From a checkpoint of a small mixture-of-experts model trained on Wikipedia.
Size: 8 layers, width 96, vocabulary 10624, 10.8M parameters.
Training: a variant of SOAP for the experts, 230M tokens, 3733 steps.
Below are experts of layer 4 (counted from 0) of a mixture-of-experts language model. Rows are named router (the router's row for the expert), up (a neuron's input weights, with its number) and show model dimensions 0-95. Each number is 500 + 40 x the weight over its row's rms, rounded and kept within 0 to 999. Numbers have three digits each.
Before each expert's rows: a language model's description of what the expert responds to. This comes from a sample of Wikipedia text that the model never trained on.

# expert 39
Hyphens inside compounds (fail-safe, short-lived), en dashes in score ranges, and the dash opening infobox lines like "- Born:".
router:529512520477509574532482504515491517531494582515531511528463482560434514501433520424484446506477540501505523445551497501523484456491408523535490487423501592437435520447434492484502602507513546471455495494544516460507509525517424509587562447556517512571524510491507488462457468486496463546
up0:442537481558443573477444487440474498472513546538523476490496512437512541518494542456532577473505522446510479457481509543543512497565483475464537491511481451463498440418503424401534505504544472433485483513439482503556497467415484528520428465524513435526522477536493536478483503490548570417
up1:520564463448514492511422551522549549555554557496492478447498460470495561490446493535532538512492507498464458423507546493496496567511546467538492536498467476560495545489600621484534484405552489395458479557502483543527538539531481510525458478509507510504443513518485522480537461454523484492
up2:452492533488551428496463453461536446463507516494485517460576505462472440458489467517458517455476582469550525460463502445500510498446473536481552511483517487536451501500500532482536511549514519510549491586605463509532503466431511542443512468555568487500568500501497469476591442494564406492
up3:510425458560470503506439534507465512548516493501419492479491513496448476544536426466507506523571559483464519513542532535446549564514478524522450492483551474488499494454486528527507564520561527511414529559396567523434385545453461491546521564526450458482490511497533479499507513477469480497
up4:497491427465515538490529560483563445552503626473409478506481507499486490481484471546440497617463461521464475591503546560538499519440501500531495554487451456532471576490459483508487480540503481479536456520486467540481462516477528470546511489552445509459514504565519532433474515466460445490
up5:520483535471510459503505450450491438494501496630488447458505457487500529505473485506411485524608546582486487486469446476462547502490546567507457445416470539553599489523511459490527509438517489482520549485535520527543527535466532417479538447471520486534517569542504516476509526522493514505
up6:410534475508535497490440466497540495567460495564585489535512564464461482506484520527438515537531467470454498438487502484485470523489420550519507476474428442547534578519492534556523457470553510509507536445514487548479480536484545573519498464461565451493564445463431550460521420501480499528
up7:413517526560510470454571566532490498564506420481469510531514515457514523474474544508559438532518502446445490471478519403482520475492561469560456439530494503500532559530552485444479527479442455461492461527451488427544441507423507455499489447522551509464455496540545448511516483497469429496
up8:461503494545435504528557481491506442457514388432505466503496483502457514559512456493476487516485538487434581490482505529555507499526489449483463454529492568499504504510443536467503491542498589458536593433457489481510524565463539392571478492455456425475472514493537499574518504479517524504
up9:500519490525443471493538480481552551548558507516522461486489518508495440510424486407515453550505429574512561429503550449534567490501477448440498453472508541502480480553431436465512506534504494472530517532551458498530508538500534546505539467425529501407572556513518545469435485537497554526
up10:430544498562487523423490501451480456529610495519537463462493477465491474430414496510472518458521580528459520511449500504488476494491430499536500507413569488535435524502556465556451446468508549514506489518459501508495581456542515529497507450492520487523424508530441560507480542562546549483
up11:497460540456532532542429466495502495525553521556530545497513512530520532597554450472512567563526498513528506529505481475586516503466483503466487567439570475542462562517556493574449456467533465472487450510493466528494490526538453488500525461482580455525524490523454448541390493428511465454
up12:498547449422458499522456495495456427456473490508532520494492493463536481444581477534463435479440524384474503503500517460529525510469499542459416485498540489413484501504516406517495539476486527460527452455450453430444511512530499500488522599473517493518532553583472435530471500497484507478
up13:491501492533450459511429488508584466588545496560547484447585522515527463484542510443547456493479502416450547510479547537552445496498455514514454488544556502478507480463524501502475516525457520441433553525485474467465542539585560533495446458445539504488465542448483485441477518579511539515
up14:525502478429527481470509493511488509558474504558444564512483462504460475511518524458544478527470500490437451492511473561451518524478526412502519542482464475495448473491473601514399589503479442457520459543507469512583422489504470480520469458512450434581538483461540568497535450523477550511
up15:440515529487465522409417529501469522534518470502433488506514514467539522573428482420522559485526534537481493454464531462504552529411487476519479453482514568527566484473467483559438491534498413554431475487541538515460496475548467470539556531525553487570555537454543495510551500523512496512
up16:504559547496470518465456494435481444429467516499542490489400436491440499568516481487462414508473501488488486455433425509505509552499502450449525474506486481467487473522479461453471507475503533496549472437444598472519506537448538427464496424500491546550447533546547460437520457533465480517
up17:472560489488399467385506494483444528489538440517521475554498461535531547478397421482499488464515544551530525515497542533537510471441456605466528503482473422543459468515441506481519545453513506488511480532514521550531532527512529543489533474491489530507521511498427435431555516481533467471
up18:498533471519535548471500505546473453487503545516528476526467465550456422510514479554527512555524552497560441473511495542475491513369487430469466509498493536447554479523511454510534504623509427476480490450444533500442520523497499514508519469516482465506440598492524521569468481511417448474
up19:540448467522554473479472435455455462475503535517528478454492488460517610471519417536520499443500543515470504484467566501475538548465507567471480414478474544516551482455445458454597519492454507557484438496553437548525472431559517474540556499541525517505541484497516458525460446477531518483
up20:456538536499426468463516494514491529523584553446515474521408484523489520519489544531493517560475464522507525561490510538437480409515543571477435462449545514482496486448527609434461532496440468458525417499510504484537522493528494513494526531497470540537508447466544545476430563476549546527
up21:513452460549571531514445479449557457515493472519539503489384510499481492524489566495488489465550452472460569543533574494504497521572499467542519491501517476510519486515479462528544461534436567538426479494483512483514470507523543413529435542528501519506543533571486491481474372528567515523
up22:442500518469470434453437509484494533548490520490473404520469538448398614558491478482526485462465516539455485523529495454510514538510449486529462522397472473519457536499490499512490502460519521471526465480525521445426490509467513487500518586461508553569487503540545563489533467410533502449
up23:543513449449581541454584485484479486465485540438552521483538474505442500457524514479508524443547545525540512509516524496480448566492440437538437433496486569494513519519604551540518542549500520499503450492503494558492486456559528464552551511572504447482406537521479453536503478514550524470
up24:457501536468531537466486556439495495462534495478555476484563506504471441504446514562500550552430476541499481509535473513588459503447548475423507495496451480498487479451455481438566457549435501477556523562507520470457522459550426534459515374501457544476532480500537492529565528511469536509
up25:466554456491505529492445488497539491480585478503470516539493491520470493531491450499516510549474535552520493518520361535509488469502591507537426461453476467533599507497436487490495479438465491508494473533478477505493494474458488538567450489535585532552506454494465534627472559456493533498
up26:563500527474591554494513514517474508471457431481518593498476462580451456409552514472548433482492480422475517516516551496441535461465515485516543436462525500457514515441487486501450459471511491509418556452478459556501549537544449543455543539481531482543546474440542452526498524515519500498
up27:503566445444522490550479451452564533469534564484503473465499521465511478512586477477452478540557544446494542523604444496553415558448503478546418483471547451513508488524474447486481519489510461495501518560431530510486460590511496491491494539446537502525489473492460505459475462459503541583
up28:423495501499451479513496581487535520462499485466485433417408406507541530501455480486525462455535530464499529486474585550434453510443531573459502469428498495491524583536512506505460508472497510485577532507533486494550539522491518494471470492514471467477434491555554539477490511495511612538
up29:473480575501574580472471497499476546558490483471475487533427496506513499517601484468496538477560434421512516467385506496588433494480450469480463511527453446432494483463531512431484448426545490479511471476540503544464481562533532478506445514515540483490560491476492463480497489533530457497
up30:498580457465472509502568467536548441556532437486508427538561541509422554487442499474499548526564516487427490542458495437547467476516516580533488493461503524477464563568498552476464541504496602437451521479491529460488493494551451461489474507491542536497541530486494536493529560515563512538
up31:492497511551508420494387530507516472420512437473458488539440470514532516560453504460519443543485497483488503425530479540610518517450470512422562489520511548552443464420494484448461537525484475505532513556518535493513539481514527456468564548469517497494475466466527453436487459446514473463
up32:509498551555475463501452529459577482549537531494494491556494395519495536579562467570460501573489565551436490509506474488454484499442483563475472521476475429563509522495554482493550494453487512536451496518482472494460420502490566547478497463501464536520462438391470561488486518508495526510
up33:483473484533479477588567496579454468496467482555503487519466544503470496487533482522511537456526547493503509524480542449454424470569483536474589419531558493498526420478476459484432497583454594487540556450542513545504514526469556436505469562506526511463500493522492501499514458520492413474
up34:443535526492524490531459502534508528523450538533539476519498468591501596545463453476481559534521532509480413479543450464537543546469438565475500456502417505503547412509494474488529518421488530543470493551481473496464516473512522509515363528490531506513504474488504561460527492519567466449
up35:529493512499507573524578433537544512526503506520491541495554454564526496487538420467587479510491492449589512421568487552542514524499584463518458526436439449519515511527478419500490514474457472531565504454481450461561423525445477509553485482499503499467481464497498545492516441448480470491
up36:532541405460470546566410469521446473455498533537502541540498466528412495430542521453504487519431441516495478520491527441514540531459486509481471533470518470549541542482522510513470566417534457517470528497463528585558488480545510499530549469532544458541540581517567454503513501504473482557
up37:521538504471625474566499475493461514510501432520485529509465490497491484559487522548517506507542471430544477479505518563471517530561434488502525494464545511495453508489592478494538538539450572474464523536509442473543485452491514425519454527516553445566532497569533490455518383522500495572
up38:418523505497500519440479482467566450450520442565436520532528509525527524509451524506447536479526582536494470533490453521427458439422538487539484477433526476533467479446586556483517480464524494482479484563577485459558465422482452538491512472500526487503534429526461549505531485486445558484
up39:471452479493477506515506518429508479492547485491486511512517421466517514544439459583503449536421599478495511481430532482602545451486521540499471516498564546505463534509559465446497524519448434475528542551495522497483445486565493536595549455483541499416492545538444496480485478523504475466
up40:540594458520524566477388496453498480513524562536530417487452476486495462529518504481506501430468508487511514552581484495467487497505540461472507523515469522494518554532483540517433504438409447524525422571475517497415461531462581492522523449499513523547490542494566472495471488445468531474
up41:458563467447528481466504508514487506486493423433466425548509449518497551500476455543529520519484517490535436504578468500480523459492470520512538452466532513457516510450528482438569574394514570527494536460530492512476540508474520502520496456512512532452429510504521492386516455450611485488
up42:555515529529489481529586473519455515579458428560546514475477429474483525497498532485505535510447451450470491555540525492459509480477494432518507470490489520542528497514519490475563471487458489567465467539541530491416493619588503572513463529571530447502519547519521518517431527434509481552
up43:512507491464537499536487501450528480510501489499498433570483405514472526518479507534431504470502419498566442450468492398487522462451407558520505477477464477529479498470511402460516537501465553434520510497541407450458532485509460447472549505484496513491548512501513602546559479513467512520
up44:475466534462605442551518513497474470529430547509518494451482514510454578531516548489579497540501479497531557448411516519474516495491498509546514534511502493559481533480465434488480503517635484508505487528492436462530554508529487477522588457455591524546487524420465491464506529540521488505
up45:452499557487550493462506432495485429472524548425537486524488511541473528470526422576515494584491549529477550472559533497509460513442438514442534470486490531443475501483532505517446508472572608507530547480515490507556486487476502443447438538494515491540428504549544465515551428458490482548
up46:523502476511514509522520436503548414469457474506496465569500534549441474483437420475498502442550461508479516475513520517512541470460420486492496474531439508442485506497523514497430442585455519393466519548553513507506546481501544523515432464493415510420556539540564475512508473435470520492
up47:423441457511475482451569509518457497456543478492538488440475455439563507466473530462494501510481527417483501467504471499509516525554483548509492461444552486477462449548464482485432509472475572485523505470499386507509480542510479506510412461496504507507553559553448542484445414481505605481
up48:485456507542533467479510498438571476491508478498491460482449439558516485431472498549548514497545588592560457476501465523500463493523434526508526557432541568443526461507464506453513449540516520467560504557511485512590564511475437547493578523518498478440527484467528555509533496539560528529
up49:527561515476450479427507490495465542511567419548491494451510528464523505471534561482598520448472508532468487432502513489503501538412502498527447474528450572506503477491505569520495590491553530561415532522521502529475473470482460452492480579479508508510419547532472487470511430445534451461
up50:481460559499537542537484482516422465549548496494567522428410528451518501458465502488535498507493443483505524464512544505444503497439518480491501434480471452483511547498481378551460513543495531497605440528481470486509579520460437445452559491524484529497424451451483480500487562520503468500
up51:431525515473468488459479532545516547532590487511530460454490447500524582493462522488455573447474525487507541509423524513568439474416536506501455474406522500489507507488483509554451544507483525468470502441574512481529541516412485494537494511517426455511482485474500495532470591592535498531
up52:473460495429512518505390487482468530516476521469554467512473459465544573511491510504495542542458441440482510440537522547514519533499492514454492496480503505487517507482498508563502513523432528421578484455525493544542417519453463417503541479539483509506516527521586576521427482421476585455
up53:470461539477453514473419495587535480531481532507544508560528462519472497536566463403546454455413513507532511488463463461534529471541523455539462510488509513457460546473496501581488453452471451591490493552466464524443492479531562554435491519499488476513555551455500465494502463516471572560
up54:512532484528515467499591529455551511553426458465520428501485432498513569461465481545512482488485545507530479523468531506543498521491490476506477498528432501471471504430461480544543524370513541421448544459541486426488529499473485492552485506545521541410495471515432546550461569546478519475
up55:526514518504494525463439576471592545502555542533499426553494428489568573524468523450500456519488478529513520564508515515493456502560443504421470454558478529504499546495500522481525443482516490465549511538549555470537507556478520430457493454567502579554456506504479467483556537503560446457
up56:528490545440450514484522578407480423529409492409528432446474493433469503488463503476440570563585535533538496526472515522475413451476431500554553455509518460537501483477509490527474471474512519470529511452474473526527492421452500518546436500526473499482487499479496551477486504455499505459
up57:402503592480504512515469463457489491520476488495515466573490545474480506508538498560523503466503501485481560484449497465547507454423494450516513486497528529535467522483534543491460512515441545569576549484599547511591540565421556437479504471503533512524527481439483523461541492477542407500
up58:522548482507518462549517492521515467503498543482436507529477532439460549476493451515491471455575471535551589499433488467555503414470459447526434501504482510517527525474492547513526473549491557473536499512542566564509537525414544574605552495471516560532492530437550455525512511518452546518
up59:488431562519544493504506477493447482466467488487494518556418444459373482514510459528522477489422496506541544458507494516445552436483477530542474445509470481559539458520498526488476558497518406541479525450534548499539487434492537490557484523509496517554495491520553402422539466511504525557
up60:489534515535523525454458564457488558511485441460497520491452547442516565569430491504497573468505521459467475424487467528468498612476480487547508498523506443533518448453495458558485477425463555471533522506595535548495529495476477520491568451502540469525519472510488545535467480497580468423
up61:515496511456464470500468503485484494475495542547525530465498494465555499517459593412508563455453533496417546513473518462549528485572492519497565449465453421524480473495436453541488518482443473517523455507439603520602460540465497556546524494513489490490450548528496569469468442533495485480
up62:494421510573446495490573500514467502552506496447429500550536527535504507526485528436512453510518477426436558486486450448520543435530484484491515548481434518481559519511435492500388410429532527535523573458483492552481493530496547452549523436483453462524526499490474451479461494523480498475
up63:452529606558483479555496508382507446487445487500476491533561518496523575536396493507559494526511540541535513500497548506519490472521497532503498463511455497511528574483431447539465544500496504508492508438529538460456577512542521516506564489537474508460466485412478493500465393523511490458
up64:512539490482549534502499458514436500465559424485481496513498419533429456483471548465442459534462549556509522502475527452476504478536566500492468443518572513532544545540478503517449500465489441482432474470458439575536452487454453447494548544534476551466446522511514550456479447556490597497
up65:601455515478524492543521524512536510502487504479472462514517498496463523471434499507485506462539490523477481453521471485524522476500463543514404536505489522560347486511474475476454519448536454534529510544489405542544451583538505512549540425524531532555521510508539500495555519526389474483
up66:565491473583490530502515497573437407531476476515502521560468479466482599502449512481551509430515508480430457475553530531494492459530577450435490479476500472570478486515523461513468491443428526546448485495483579510515463490558439508506553487492431467468553512516490536431509458523495543520
up67:465453489474467483437510486454449497453536504536448535571496462511468500510550462516485408494484435482462545550533466523547529508546527484522607444448555525537533475513474463570424536506463506445446483547437476530520426497590546468519493483524529546530468510548522504549524547510467490559
up68:505485516524521483488358501467494519515527469504534502546575526465551525467482594448511514482437520519534546481535486447555496507450527547515531450478462501528538538444510487474490494534602464478476481484418541530468524510488448516483521429559495472497471410568517559492581534488487477471
up69:560574457534440482524425580568446461511482534522474540449476562534447479499490540472538543453493510513517487444453484545556517571541438495462468488450487504460466483431542510482490531462408541541530487488487493529516494496446508495557468537454431488459526526474447517496474498542406543540
up70:495453542504510554542500413531514511525566546502459506505458443445565578441544480536506495541445516465517497503509486539526500515427437485557450520435486476532476548503540496484556465459493482476585485591492562461539564557527515521515503497566491387479491509443545496511486485500529538539
up71:480452489480515476517527596467457527501511513548426476507455435553497499425483420477455510541536492519441576490516485453484517559445545533501488497422517540567514443545546470533602534518489503460384494547557552519469471452491465519478474460482556463488462455482517524483519508494482511521
up72:548565497443529492509498489433511497488457481442511447477462567448531525540450486568426579501505603504520419470520472526534542506606480443528478517545443546512564421497518505522482504484475533467474444506511492517532470484449493510524500561519497500529524423487458478541536476474573449497
up73:444518502463527475521465547475433540489492429536489461480506470546469541430416493524482525423529510484516495403541526471496532391496469500452534442516414563535483520510524479502561521497555449471519586433498524526467419509481526501506500526523524454471491500506570550478445534462513480544
up74:473530522569484507538471517484536479540514477522513413553458431507507499554581470414544498469545496507523576487480537507520586465544529456451494526508489469436542490561453491490440452460454546514512529537464520448514478477495543534486527514386481589487595477479499482542462499479477518525
up75:418566537500523409549487437574515482562520526502497485538496503527531559478431416560481534494562493470508480441568513430500569457475548453461439459504571538455497507512490487552539457520500463461425513570509461557483515462530504506491537545511508529533487466456490448475487505510559491494
up76:519524470433509447472505533513555500453506486472468511478515545620518498563493524543480467541390525462426470500518473514574479509466505437513431558501487551542538468471434465574484462513452493511462560448481473464509542548437485506508510528475502489511500430484485478402518505497526449436
up77:531497525460515490545451495473523525500590488583423539494498517466539467460461502493525496499404507514450515517488530474504458438548473535413518469401546514516597413518446485535518452524486497566457464516537533447427480470504496543468504513543533449544481460503515453540453523526541492463
up78:501535435475509426516508530490522597527490488456549544553575550518491536463478537425480521535518557497547503463463500474482524541503531522626409514496512500520502526497501524490537518501461476459535542452523591498510481497507501559575541509570439527509528476461506553508474426472492417493
up79:467523456557498472509508476456484490426543488504396596440464475493438512488527539457491541495484482484477496496441406519440405457441488487470560453469449501483480492481544494547522550470456527515532502502592537495494480521493503635467518547557485500509441524508487486456484472510488496480
up80:457489440479548525521576518530527476458469574499459486493468475449409508470511417508526499565482531503518466495565508475519501507472488547574535507440489565499529509561503464445477528540443464481476525544491484485490576500452502568626518517471443577486486521501505473511473440411524513488
up81:451465501442485389424510478468536494522471471474510456517475577506538552479515503506495521479454432464543475502510497418536490484530564509528494460442492550494590561470588510559454474535506481516531530487529482468550462536518397486494445469505571501516481551537560516524454461485511563488
up82:497458521516521531489490513453455508523551494501410434487511479496507458533543463483524502575512528512491553458500460516541422452576493536468422503461479559508513495572463463499502448512452503508386532528494562492493537496491465491448496513410492532454521437474472569505418569494509582519
up83:477407529555392498445521495455489508530504525511563491554442482508457513422501491451470534441472534533535505445535528507417473493514503442524523507523463433546526466499485455505499418474486535578571549496523479563561447485481512461543490546508483451515483450499536522530498525483508480600
up84:520536448473484537397546505495482462461503543518508498470523508499411513480467538540533543476497574543480533447538436448536528473518477527492525477493489582539524473453454526436513563521485483455423505576493473535512478520464505550537511460495522487406492472466401547501483511431470591501
up85:556416530463549423535497439540535556529529534546509480508527444494483535499481481408501451467468495470501504489455579444533441524487536558505427518379572438528428490444523531477465488494514524501483436488523502481491488462533548554538496482473517519521486458491552486433551480517475528531
up86:459538494479544528489487445493554510422471547474496511533493418482557522533475509467560505502427437488527511470477426481601511452507609468537503479503532457531468504481424482615475468515455540561494516549462522461471531508570514451478513460565508533520537534501559526501513536528517526488
up87:462541537440501474485482534490434501515501454489520443519548493566494422511455417506491508499446505415400456495472474453568562547507505495420529458484525504505481532476437462553503518431519500564519448494557558485501492465515424488557452541478526443498541443467564547531519501529486508508
up88:499526440458559502459424498490547490443531512526463493482521526570498482475607521527504509513453584517528573520468527555514488539438573569532369516526465521476504488500481507490502480494512510453504471499513528525506470463424493417506505530515597496537515516579484452499436486508491530455
up89:490526502510475493471504477511488540550527448559425558525503559539525461516447488534482449507389479517505501470511479449546489504399484493507495429481531547503576470510470511541552532460491462515505555574529498458456568472475513540522530551501629466545486525429448455505483441479509472492
up90:492470513530551509515546480504560503497561472427477460460461562483490507571504532450491444522545550470496507474426570491420518448433549487470500440504467486522491457520540500485508401486431506500553540494559481481459455509449480508477583507505524545526526499433460433463522491439542588507
up91:585486447513555516389473514556472482471554486461538510478523492544455555486427547449511515510525544488554499471475475468488538564558503479517457466437540559446420514473634507515491490515524472488498557489501513531506485493484530523532481526492496454508516524507512393480438440479489551527
up92:567495528466453493446547565583482491504497508517471441516516528486454451415405489500525503526589497459524515420515472504421510440451517499456509518510440560572495477508488474526491475547542505526531520530572486479441512466457485528495522505516500452509562428458491476443488556470509472409
up93:449497505467515414470509464515531502503458465487493497554518446522461535461480480595458413487467451467520578458556490442502527451510564522500538465506501551517432521458486499564481423562552516485536473544502589506491522516506558550574480408510508505471534511493504417486512507513567502523
up94:509439540495479508461524527496511506539503513518499420455464503513515515502525479497491545535537481421475469422465549456550458581525477487444471543468492467492517538565534466419456486610482442514560553537469507455455508531539510452438565498420519464582514487520527484489404522490485508530
up95:518512465590460484484503564507455522548502513477497510546503439531503438494539494501484400483447524535577443503504523480527519538497549461431469522464453542490512462455464495506471499461577483502478444542554478443481542523399542593518542524500485488473483547418448485422534442485483490524
up96:495462549486432501523528506458532564525528565529599464441521516454510434515436409450463487585505472470492588437474498447496485519563492465549473473516511515480494510574434518510435453558507523462490520524522523565506465546526513554494421478466460440484491474510512509520488535499567520499
up97:446426481466499494521433504508510484440538485537497452541491419537496503482572513465454475572542467435493520449496522495519422530531555527511481475499462531478585530447434566507520578468483484431492547396457478530454512492443454504565479471467525468483481438492510520516489542467476542554
up98:519549475473485508490427523504481492467445471542559529502496585558471561501515556429505550460527532542478527494488481528504457452538545511468532491575471458460500438471573509396480525487476529525506486567527509439486543432520472531455547474494419520422562508492499507460501478506531532399
up99:522487501473546553534398499558481513535499489467541479569509534529430486495501473534507482540493487494500489462517518530481485511594418487608546499490495480469499558499512512493439414508535550533494457522508581487409472515551433449498483487509481480469502528550523541437481468562461516399
up100:558535525532460511568574527412485518489435518537451519421519479540516587548463485481477535487465542538528467529513477432559542482480467520438558496469460520509478504513445481553431572494510436551462453490559470465460457469491496491464480433471422495488455440480566458472514500484487513503
up101:408490530456500405459510576515456483520456494539531495430508480499475457489524555444429475484538463522442543504479541488463554471481543483495448487491507466470480490494510484494511531522411574536542498519444440533482476545525486529464420620540494507519468495488516557504437538423469467501
up102:440529453568459478528448458439453527515513520547570438504487550462493456479509472522549522480536603517496490470504482461530463524532476549578509472502535537539552546478508496467474492575523585490494506451577520549497492513451562409504492502504413462448518516507469545500491500547542423493
up103:544507504493474487550470524432521501499477467513498441557534536536435484515523441464545458434543460564565547454486426524570475538494467565502528472519498440462526472497587486521551490574453459520537566464440517508510471549416497537485466549520509529520490568486541526493557481451537440469
up104:522511576526509552451468509431511545528513514493522517536488475380467457438508512486501491495453576479510496563444535538488430503482497583433548493423554443475464610490505524506477470576513551561509468488505563500546535501488490541444508517540460478454502475532556527509524521500496459464
up105:491513568478482612478526511515469525523468457474474488474496516536478574500484492551399517467527494469487504511427461525440462596441538532508450419413509502465533475547534526506442512545427547498507544540558503489503465514524533525515448520524500474595502469501520486480448432468463463490
up106:617476536501444536487493556535477488504491473427465503517489536535472513490451602507529556486487528555504574525470588528560511479549456439535508479517454526457496527468506533481477528465533512427522541470501463486560429561567513490498535459510423487437548452495505489555499538528505505564
up107:538504447537567518472570492559515484582476505508484496498534445509415508469480418597499521500513481459506480479549449466517529470541523549508440538428481488507453460531454489469521621462444489404497568546542529498538491474507512533502481476456537527500571557514520495511547450495519523512
up108:492476514484489537449504469508476450524563540555553566489543516484528483472472500521593456512481514534441451478496570449428448497522501488472566446463513511494524476491566506480463573416499466539433438459509413459478520449492549473497466525511479512541466505478498524451510487596422556547
up109:535504459530611460484515497480502515454482515462490478413468451592548504527503480408461505469522536511460480514520493497526455489522441483564517511429462524481521542432461442493528478436380491514483498571507544563484516511501464556448457516467469432531480463493532518423503499478496514548
up110:565560562509540536443477548502506505479522556451416441487523522552457470491471445501489536517465537452520531485463529449486540567557539543504485501484490527411426549466531537536504504523487558463477528522524485550560480455427549469462456485453510542557506470430521544531507397495509519474
up111:509461483488459509585488538491604472532546476513562484528574497523516502492475469450503482467524513506480518472475561459527554533554505509397599491499493550535497507444516520468488493460500456555495464459456475540536458593511454484531467426534446526455458447496535419457522492530509490573